{"n_layer": 12, "activation": "swiglu", "normalize_top_k": true, "balance_loss": 0.00535, "balance_bias": false, "router_z_loss": 0.001, "init_std_router": 0.0397, "lr_router": 0.00133, "norm": "rmsnorm", "tie_embeddings": false, "beta2": 0.95, "batch_tokens": [65536, 131072], "seq_len": 1024, "dataset": "wikipedia_en"}
Below are experts of layer 6 (counted from 0) of a mixture-of-experts language model. Rows are named down (a neuron's output weights, with its number) and show model dimensions 0-255. Each number is 128 + 24 x the weight over its row's rms, rounded and kept within 0 to 255. Numbers have three digits each.
Before each expert's rows: a language model's description of what the expert responds to. This comes from a sample of Wikipedia text that the model never trained on.

# expert 54
Description: Space before scores. Bare space tokens before numbers, especially between a team name and a match score, and prefixes like dis, sub, intra.
down0:105140109163149141076122143105104114100117135124117137141124100079167118112101132153161116099103118101139118183123103166119120098149156120109133142117142133178115123138143125136152162102138161146136121126094099079120130116142128113147125150102138131109130112132121113131158098153083143104155106132126078108133100172124116138140158068111155122131091140110124045115118132136111112123108101151111103094128080136106139147139102132100151118174148187146131097168129143183151137095109115133108154128142114144141111136159125158131137145097105092113128110117169105151147144134093124092138158156128158112120126100093121128111135129125115114076154090100087192105136126081140138168121101143133174089110102128139135133143138156099128128173115110142169115136128142127111061133154127
down1:098117138144089144124165126112131129118113168120138130140098123095153177124133155202107092130150140130170157117094159126172116166133136126125144145105080147101144101150143139141108147109138130119106142112092103156173091158132119128134096131144092107152162143124120131111109145149094136124109111129145145068106113132111143088118156127133125107146168145102113137121140070095093078165132128169138136105129164123141097131072115156101155124119147132133152149080149090124140142088163069113183121141100113174167133140129141155114118139104134100128136127119108158126101085096124161126103142170084101088146129163127156113115113148143125159113138120123139122115109108161122097082101141159140147087146107131143145156108076168137136111116136107097162116149129122131137132144116150

# expert 16
Description: Table row starts. Line breaks and digits that open rows in sports, election and results tables, plus roster and stat abbreviations like FW, MF, Turnout.
down1:108146117155126170122139130090173108122131079156101110116162153142089152134116135125122134128126128109111144101084099103172106125144085124129114125168118089121080098116107118140110128137130123144122163193151134124131117121092118153122085134079088146096131151143150130093156164111127153136147126137132169118121106122139161109122208121131106124087145115144137152127088131105128105094082153133128164108118134111139067130138084146125087114128120141131131112096128104118143131134087149144140147171148158143173114124145134117106092084097118084145121140160151134135116105124148069099111142120132134103125118152142160093156103093192129131149120156135111166130118110132156142123173115122152138130138146125055129116140149143105109147165110133139152064129133121135120145106151094
down2:124134130125185128114124128125083171129113114154090118117114120150119129185122097120135124185156167185113142081103142113120113144162151094113115146151101149151154141111145104095124128129111141163117159123140149099123096131153112109120121150148099109141133131124141164144180153120145135146155114097115147112158075132103121098113108122138131109125063181101101132102123120125114087098112126130072110083131142180082179159100093120118119146115123146102146104123148144107132129138082132164147134122133089136119163111130141111120139066147148111124091152128118108106104116141094140140122188104165114145105107099135123123121128145148128166155106120144138123198118121107186116105115131157120115091091127120162130148152130131074130123113085138100122141110118112136107126098153136

# expert 22
Description: Places and plural nouns. Plural noun endings and place or institution words after in, of, across, such as festivals, venues, schools, United, North, Times.
down0:101102113159103195073104112131145145169147132099106112117140131110143137170125113137152126161121083098168144125146141120126143127101098128125130133079117157114134157184135155100084131100118121150128150113144131154113118146078112100100163136161148167141133182159123140177118134132103137088127147110113177148107135100113126136101096085121134168136135124157115131147129111142112127132129111132107095106141145123130102118107127168126071156122133156120094150133124116147151116153106125109155061119098114150105171137101165138126117136127103142123140108129167069113133131118128166069126135114086131153123154096099120131154126156143131157169139132110103099135121130138076077196115114117114133109141127121130126111087149107137115147167135105107168104140142154106179151108132121
down1:135135145127159087149134083122118140139124142089138110093113153113117104141169127110089174123133131103083153124105119115128154144133099122047154114140140142147106163118139165169100115073160123121120116091121136138106162102128129171131134144163189108122170194103166094145094146145138136125114132078127125135129108081126077132143162100116126119135077105110130099139136141187121153145140145133151091126131095149116125111115141139129124099169129141119146131126145113148159186149127149115111082119150123122109103145140151151153113166127132081097154132123113140138098121119082137113146129121131138080132149116132173118130122130131135165134149142128155178154163156111095144105115097143139111132135068135153152148103131117118141140143109079097095116113150102124168126137165111

# expert 6
Description: Infobox list dashes. Line-initial dashes, line breaks and pipes that open infobox fields or table rows, such as - Position:, Coordinates, Height, Died.
down0:134114175149137114175134076129091102108122170133128106163100131147127095113118131096072124145151111093164146119120088100104127153124140137101130108083153116138135134116128127164175132132115173134097116073156123146086106134122148133125120104092130091111149114117145169115119127117123171110135100109193133105123154104126100192118112102157107107152098119111133124144139148131127119172097118121099165139138140197131133129128145116127132100160148109140170146119096122152147158139106153090134141157169101140094145118155101133148106106144132129110116148089130109110111140110123141118115099158142114126114157123128124086172149140140158121137125064164125130094075136148131075121160144123122153113096140089136154140139109131121140110116146110143167125106128167145154090093129191
down1:089112147145155120169115112118103158114136173163121116133138117149134104123128138121131137130150151102113128121161158142141132153108137173103139151127172128139129113130111112102114142134141116092129109116141150102155140137119112138079126100111146159100100150112153152140129094140126122114117152105111156146136112131123119141165093113082114118090120143160177154146109131153066133107093138117101098105154144133153131147132096151116102090155119175148097077107113083144149116152115173156123120132138122144116160150157163170102106105126117101129100165113113096126121105186096121124115092124121132126129089176138100094111097109173122145088100087132109094133115126090173159191100103104127109114147083086122164147109105099139171173133148117110077100119115151156130135158101118

# expert 14
Description: Agent by and year digits. By after passive event verbs (destroyed by fire, passed by), plus during/when and digits of years following in or dates.
down8:127145126113125131155140094119145139174096150137138123133158130114114131127138099131167129107134115127137132136127124101154139124125108173104090117104126133104117134107158103118161076127089071144127137079166127132095143138095108106112135132111120149114134144179155114135118134121113148080140131147148108131107115149126163104157159149148136122123112092147146134121102115121130173115118119132170100108181125146098107152142123131142093177133119151173123130179113148123158113078117175173137142091108075137187129078109121169148110081110073113141100072151141088137132133109128150154128117168145137193159163131121134116138096125153171140101109138115139125119117162103087111143133109144135136126107103136097156119122160132182129139102132121087126144125140093101145120084148080
down9:137090107113095130134077120134136115159112114109152148088135116095104125096126110120151112130095106118135150097096131118092129102127133094087144114103136117141055120149154176089123077123100101136149136126096179121156132132112128111112160125160139118146124149103173093095153121102127138128154123104100109159128115102103153188086107134128095148098127134116149107129175125159116179124138140147116133103089126072131139141117079151099135105118113142081164163101144171127115174134115145116137124126139128090082133108123167128104095124115160156143155129098113096128134146140136080139149136143143141123114132140146137172095166148148133101142120109121136170149119129172103133140097112140101119117131088101128121119200117120102119114163138117127121109124106162127104085146162171

# expert 13
Description: Infobox list breaks. Line breaks, dashes and field labels in infobox-style lists, such as Coordinates, Elevation, Succeeded, Preceded, and taxonomy fields like Insecta.
down1:116093126108102140102127112109124143132175115145130115112123110141114108079152152147121111106169175131122150111112098126186128134120149136114167149092124107153108146104123135123152153130094111137134135169142113143109153139107151121080131139124131097124109126138119097077083100081152155112124150145146139154122147089106136143140142118152077155113120134063140106130151095117124075165162157136120164103104131132103093118141114108128151120155153074121102125054150112142091106148154139085164172156133165084161123139114102148101156130162147130152147148130147141096107121136079098174129144070117146151121100120119176150116155152152132126122168161137122114127137131151130144130132115105093115148114104080147118124146136127075136143134086119109131120098106149116135139082120127
down2:113084139122164116125146136102106089145117154161135103155122092120161146162129136166144174086154097138130175146133137096101158105128139159130149115149114142148134154122104094113127143096096113143158134149137154176148142137095123115118129105088119134121111115104110140117106124130131081176157139140141146088125098169091125115143169100139139117126134135082113139112128135146116150120135145082113156130165104086151136149128092126111086124106117161108135142097141141125151069114156122118143078122171097109116107154145119070123095114143138144142135067099141134130131097128103138110104129109114190124130139155168109100148123130153131140151129119125129138150115144082119109145185156089165111075148135130129089133104117136086149104146152080143084136144129128100074128124130176

# expert 25
Description: Political and official roles. Pieces of office and institutional words, especially in politician bios and election tables, such as Advisor, politician, federal, Votes, ±%, contract.
down0:156126118164086145178132160113145108153114099138139130149115127145126106114123133109095105129168099075154117160107144101105105124191159179163169164104080116151143139116185116083131120173150113136132070091074120162133098136127143109125132104125150130118109114126093137138130135135155171113114113130150140138131167096132129127121143162102116109119127149137121109149157135147149122121156178096161083095161114143154133137116122133125092128145074133143135164121160132133103122114138150087156126136137097134127089100126158041126137144114129134153129100134180145141111160134126080131140144157172129146145122139108141106139166184137094165129108109112180147129130130140140086128120106137140143146128111154114151149114131117172101148150105129120138167165115129144152143114131120
down1:158141097109092125122095155176164169146162095140129159139156096138090200098146100152098135102119132130118086147117157136161139106118110165105108129129125152149119117144065158176113132145120132124134115117110102164109124140115057134139077123124150144155123131127154123104158108130115137151116119156133135146151099145118160130103131140092086150091074151117115126157113131118124149123129144121144151117082106130131132093149151148151145131141168108141136162133171137116146106164131123092120110116118110155171128093135160122077103103124093103162110144095115149108127150167129094102132157107178091107116133116125167141125131168121091081146133121177088142100148114122125106166114132111107070171152117141104144120107127131135141135097140124160097106116144144152138119118094115

# expert 47
Description: Quantifiers and numerals. Quantity words and number words starting a noun phrase, often before of, such as one, some, several, each, many, two.
down0:118139109121201145138165136113094123160163120162118123132101142087145152080112183107109106151108122132114108151111161118140129105129139106159116144077110128150166120092143150096095115126133169105120117153098115120114159167108153146115086111138115112137155129145154159172076135153194156129116172109109142107115151111126136157130135134130111133133187123095117132134110122097130130137128112103156156116126151160130133119100086129122126125133119148134136134129140113102134102145130110139146132164113165145104119139130137135171132079115138161151142157073126141109141095158107123156116126132136091170106129113169108101119138094112072121122129158159115106130089085124107122135103096195145103123162119162109134160124125108120126120136162073092095150102106131093130188148145161
down1:124130091111150119122094122120136113132124086133134130089137101119151120112123139125115135148140104126075119121168126176123124157132143155128141112110102135148142164178083105120118108154115091116114104171127167097122148145121164123137125132085162112114124112160091151129119154107134141096083109120168130075118111121105148174119096115121131129119148127129082133095144141118142121131125144119103124115118147134104140147142132150164143174133137188121098160132117129115182135157118132142162130116135117108163121155160135126131123167086104200103095127096113136090112150089124168109107133127146072154088099149081102173145139117131091070164093121118122128140085139123089153156158164120147087131157117141116122084119141131156159160107160119161157124081128144153151150144152125

# expert 12
Description: Locative prepositions. Prepositions and articles starting a place, time or scope phrase, such as in, of, during, throughout, the, mostly in running prose.
down1:099104134139134140111091140133146157152192145112121122143118176139133106104128075133145160153136114118118126121119106142165103168126126110102092154144123147130141140136138164116121118148177153107140146146112118129132095137130123120129103095155159126155103139125113146125154167151102127144161121115116123119138159104127146144118155084105126122069150113144194162146133105133095134124167140129093094140163162101160101150119112109138140089144140122133127163128116154123105082165108154155140092158102128126147088134151088121104130122131103154100165101121114073139154185117167138104137123117095152126108141125108131118162095118141140135107068118166128121112108135139153163134113163119124156161093141121121160196142111148169157139169165152169125115151174114114164129170161161
down2:140168145135130130120170116151118098126119136123080122143133169148130117160087158086094131147119120120175112117136137150114157130129085079139162124085104124093135150105113116150129148097124134125086129103100099115131126128173119163123113181097126088088145127122114120150091153109121120146109110134070148162130102118153160152157171119161128110113121122108072084139138091159138141135145104116108126147114119138120148128120078147126130169114132140090129130188119150104147116128129142091135083103131146119117116106119127146145135098146130099142115166139154181068117130109131103138124120115082112143108107134140209119125151113113160093113129132126079145085154117154154162089079108137150135136122121115121114076126110160109167122138097116161108124150095142103137108103130105

# expert 38
Description: Units, symbols, odd fragments. Punctuation and unit marks in coordinates and formulas (″, °, ·, \, ft, UTC), apostrophes in contractions, and pieces like ro-t-ating.
down0:088147159099130139126077148131153128144136102109131161152128125118127139122117129146066145136117146125162093135088132114148159110093167116166145176116124093119090137130118114166146149156145105101135138081135137121136146180122114127111112118174108126152190109124114130130094128112135093129135162114137162142122145118115139096097147159127180138135121086084127095142122126137109107099135098078111154140166117092196129132122105137148077110127114114179131123139166136088113154148079133133131151132156141089105140115176132147123114113161140102149140100101083091119128136135094100146126143159181135124139136119125158139129137129093163154125108154110134146144147100116143128151143133133122108135110099118141166133114090129171135154118117130076072092121158195153148135126138147
down1:149111122113112110121150100138133158123163097121115121155141161089108129142142110101150120109110116156140130140167133088154155163144123115124150113138129159133130133132152135111139169124136103155141162128099119066113101074089182177098161144142140141121108171116133144128161137163117119121120102109122127138160153150124118150093091155107127127135142150096082116118111131182144127136092149117149098096116107156128153121133101143130101140132138123101111162102186132158150081132139122123123111135098152132103127109126103120079123138100107131135125104117106184122092133179141153082157161105123161129115127117116123115117193115100099137163139125143134156186142115094117140164103143116105132124107090136121206107148150093116108178134132163165125108147128077139135104170125096

# expert 59
Description: Space before numbers. The bare space token before a number, after a colon, pipe or preposition, plus up, down, £ and $ before amounts.
down0:106128123159162137151153130154111110169105108134105136147121101093132145124094136132121149129087115150154133124100071154116125152146128100145119102045104168140131103131102113142139106121091107102131118140122120125132147147150143122109134161139133162132122123132118131143114099128144140187124128141101133123120141148137124132159157155155110107131149120160167125138108123151134148132126085095093155064163105170102112106177152124087135139137110145150120128109144118143152142105100157157166124134147152103182134147166101091115117077135166099133136132143135097173093117141096163108134137152108160156089107132153130102147099126135102137119147109150135123121117084081125122148079050118135146133122141135166094130112185147135159129074118143116146105158138128137108134174074140
down1:112128118126138130100157129147110126126143089138128109186141129117135116112144118136095139127155115118104156149134096164151103100115087114109169148091145121139116115125152139121122116146145166166140146161090149142113141114136141116137113121147159113193139147146127114119077103130162120150148157132158121119117086129119083091129116109086119116135121094116141073109123109178111133130187103113128146119076128078144141150114119179129143144146105119103125092206124150121140156130133130120083151141161113104130161081149164150180124106125128089157164128164140128129103097131127145106126132135118106126121145134092175088138169128166127131127130112119123083139115129130130074150153146145116116127138095167124133138160114144080114161150097116121085134119125074133160170093165094

# expert 58
Description: Line breaks after text. Line breaks ending sentences, headings or colons before lists or new sections, as after including:, are:, or a caption line.
down0:118135160126127103123148163127093100137146128149100149121154129112115183101109133103148131128156126138119149153106159186144139114142121144146070142108084128108132105151096131109085133110116074159110146137104134164090140177172131158141113167120119144113127148160087170109107136104091084080136144103096121118163129119083156133133140118145136125125115152116114099101075102145162166132138123112129101107053147137112136115091114102085093155158122107147131171120126122106124114166102100151101121131065122150109110136119119115103120146100182160115154106136120108121163107154121117171105108129126136151115120123114150072088098130121142092129115106120127114130124147134105123100129130101134104138160115145152147125161112096138118166131073101136167102160146155095137130137141141
down1:142152142110060127153088145146137132148138108117132128163134143172117101163113144141117099099149108060091095123109115147151169121118147156095128126149111110187136150134162161149117139149114118151097077102108112127133151154160142098106104128138106082119090139108112146105142090113128143143128098088151125130079121118155117126152123116082122115138108153130143136122166161150127101117124147117121108118109150091157117117119120102135130085163136091108093090109102127168057108068113095109168166191126140136127114123136119142143097107114115132095111129148125145154124090130100134150128096124129147130175153120154163090134155117120129111134105138118151151115091103163137125128109155134122126124179118154112152135147101109133118131106063157131082128105133170145129097103123122

# expert 32
Description: Years and station tables. Digits of years after the leading 1 or 2 (1994, 2012), and Following/Preceding station in railway succession tables.
down0:125133094120123160091118101083151137117088120119115112108109101153120127110115097161170136141131066150095145106131143103135098135096104113094088152153115119123084142142115118099143079137104151149113107163141104162110166095131151115110151122128125102119083118154101130153158131096134077147143144112135091117091172116154145131144130132162155133137140151131125136121145115165155095084129163137122109149141134140136066105114157130126146163091149125111111119141144126117098144107120092122128134151131157121133137076154112141141140079094147067125132132119114112147143124188152144164155092104129116125155162146119103132126105140109140127096145131094156102190140117190099107139151121134128117168128132123089121159132089119120184107116138115112105153075129149131151129080171112
down1:175108124114134136125127103142155161147105101123173135110117120153131075117156119106135161164128135102123096110111114116092121095119172153109109130126136097127122099137144134157185143107121092146141111117107133142144151097096177135167113111126116128176097139152174139127147097129143121123159154166119096144084171134173133176088117121132127126118113153144135128149119163165105123153135128103097103146112138164147107150079123106110185109111173141132083133144141144148181136137099137095148095112146155182148094128091151112147099132135145136159137127139133171139124123148114124141096119129171104124128140125124103110082135134139122154126071091111134136071061121124119134159115126138151104103125114162127099142156178164130170093110146156162138143142127138134142106146116141

# expert 30
Description: Fixed phrase nouns. Nouns in fixed phrases followed by to or of, such as in order to, the right to, according to, Aggregate scores.
down0:135143101133147127104136162094151138135119132089141148121107141122096155159128120139125116083134132130108122130135155139145162104083182120127155127148139161178117130133157105119158120107134083190129155132131088120139140120084128130179130100132124118089154148116132123089131094136120086098106121134159117153167125064141169130098166106146040162153151151120136171107111138082142090092122164174158091138147120109135116116137100124117122155135083119155158126142104152098123122166162115150131112161081104108101071124133120114151116141099124140122157123118119128119161123155151121128105131103136158106160116097145154106126103086102125104159162154163160101133122119161116156119113117135141117138136116127110062114148147113126118119131148156142129139114088174153128136137127099
down1:124145109128111132139158158088146150111135090109103155143175099132141093104144161168140129121133068138103094167109115167186103148123148174117100115101167146169120139139141117117131132104144107143101117116116158122132118092140148137132165137083162140122117142119145185083145123111165156121100167102103131133074112103119111108132071156115120145116137092143103149160153175154121125129157133131068120120127091113128122099133157068122140102091101087161097126121132130146136148093150144128152130125127134175112115138146137094131134125081150137128148127120149121147104095099145153133139114147160126134140131132128138099100171170118088109092166126143132126125113131117160110139156131112124082093162141096139120116109133138180135145152144143122147109136167147185100128081145130

# expert 44
Description: Articles and broad adjectives. A or an after prepositions (on a, to a) and general adjectives such as different, professional, various, modern, public, international.
down0:127119116122111149157162124156122129123107141170135128137147133116095141144097178135119113152151138176147143139071121103129146122095125163134125161124115126108123149088110107152089113138116123080133135155157108155143139186130110150159140114118124114091166160099093131110165153135138167160159164174156105152160159173129150122156151077102120084135130122130153135129110078082142141153087149100148131100107111076147081131136108122132122124117144104140153065148088164119138114077146145136127119126116134114149093122192108166107127148105094118140129143135104148114159111166124095121087092119122161150096123124149168115147103142112133136154117107127126140137143139118156150083114164117171195116113133148121137135147146116133119150115102142134141113142130137113098106149178143
down1:188129136131110148157162151155143122099092107100120111182153109130184097121119127105132121134108124142129089125118172177125126114133132141087146134117109129129136102117128126107149163134076102136117129130102166135110152135118121118110110107111112096183120105098120125105167145109165124141140189132146107131139096116148144098138079118151137160094141129131146121120139140139164143107124128139094113145097104150111105151120132120131087069123130128058147115152154166111137101086143085143091119108154166139116118109162137116157123137147106105136148162110137121119093130175126135106106130114151148152114177112085155148114141151088121110119125148115080170127112154164145166140150130155153119123133123161112145102134119166099121131124140096153102162210122130120153180161145144

# expert 46
Description: Digits in counts. Digits inside enrollment, population, vote totals and percentages in infoboxes and tables, such as Enrollment 213, K–12, 30.83 km2.
down0:097145123113119109137157121077114132130126115178112105109130114126123142162126165076145127133088130120078075153135099138134120149144117090128134146114111130143146103153116149119132114110143164125131176115082087145112065115125105082170057142114138133127089119113118137150123124119161125147145174159147134114116115161120134125096156141110143122112159127147059157134137130148110098113128106121113125139153101150129151104142106108110124116151149177097147160116141136092144123143130152116076154145093159119133142174133172122099109128110146150068125142142121106134138100142102150146141081135110093109174153069136119140147081130176100162106125150103123176125160132132141137144141117139144131102128125106158146146104131124113141166171126128166077181126102149122135138105114141
down1:171146155153145106143110123136123150145098124123069144102136159175093140122155116135092122149111153142114092141092131132155075102143125129079153079104112129163178136089162145109165141084103150206150177150096120156126101106122136101115133149123142170152114134126153165131118117171150129140136140136122171077112124140097152151138112118140119134135160113171108182082142150145106111135120179110076164112108116110147129140131119115143117137142108143143105102108112124128131140146109150120115118162123118155117134131158116108120145153125178109146151124150113179087133141125099106122149117155128105101112115122115133140151108125131110095168134131143112106113107140108091123164187147103150131104156133137072090164123146108148078144163145104101099120135125113114137145148127152

# expert 57
Description: Sports and date context. Prepositions and first year digits in dates, pipes in sports results tables, and the s in men's basketball team titles.
down1:135117102172153136109168081133160127108106133114141140119111123123121072119144127119122138108115128138121136157146123108132133109105151135102085135080155143122105119140127117130118135105154122116155140115131123119121099140144101135130145117142128093123126149127139144117118105134134122146115132133151137156137123106110140090107125116050080094089140117130085154071122111117133147146156132105098211113166123122140065144160131115140097153125130131111101119141134086128141128160098149075116108143109173123131099139153118147119148126108171118155183099128125129117120112089145119132136065126127141130093142135157116154114177165138136100133149163173109131133179169167089181126163139182136078177119144125088093104129142118152115117146125119107163077157131090134149147127147108
down2:172126104083153099151112131125118095123166160159112115131133116103112115072107129167127174142126141099119112148095119131145136120119099160127131120148136115108133140111115107152120083160126150130126089081115120135152156174111112170156094123129147112130124106146132091128118106105168112131125122116174087109121154175112080177105120160128126153142140123112132127149150107141157143151148111150113112118152104154149137138163126134140103138146116154118116100145121128126119070097105114106111141109115180140123111127089127131086087072122142111126163156161143144069106080174105087101136149111147174114119128142113150136127134162150112080181116158105160115124145118115103133105107127108133143110102153154139165107095118123162118150117153099125095123106148093111049141148157147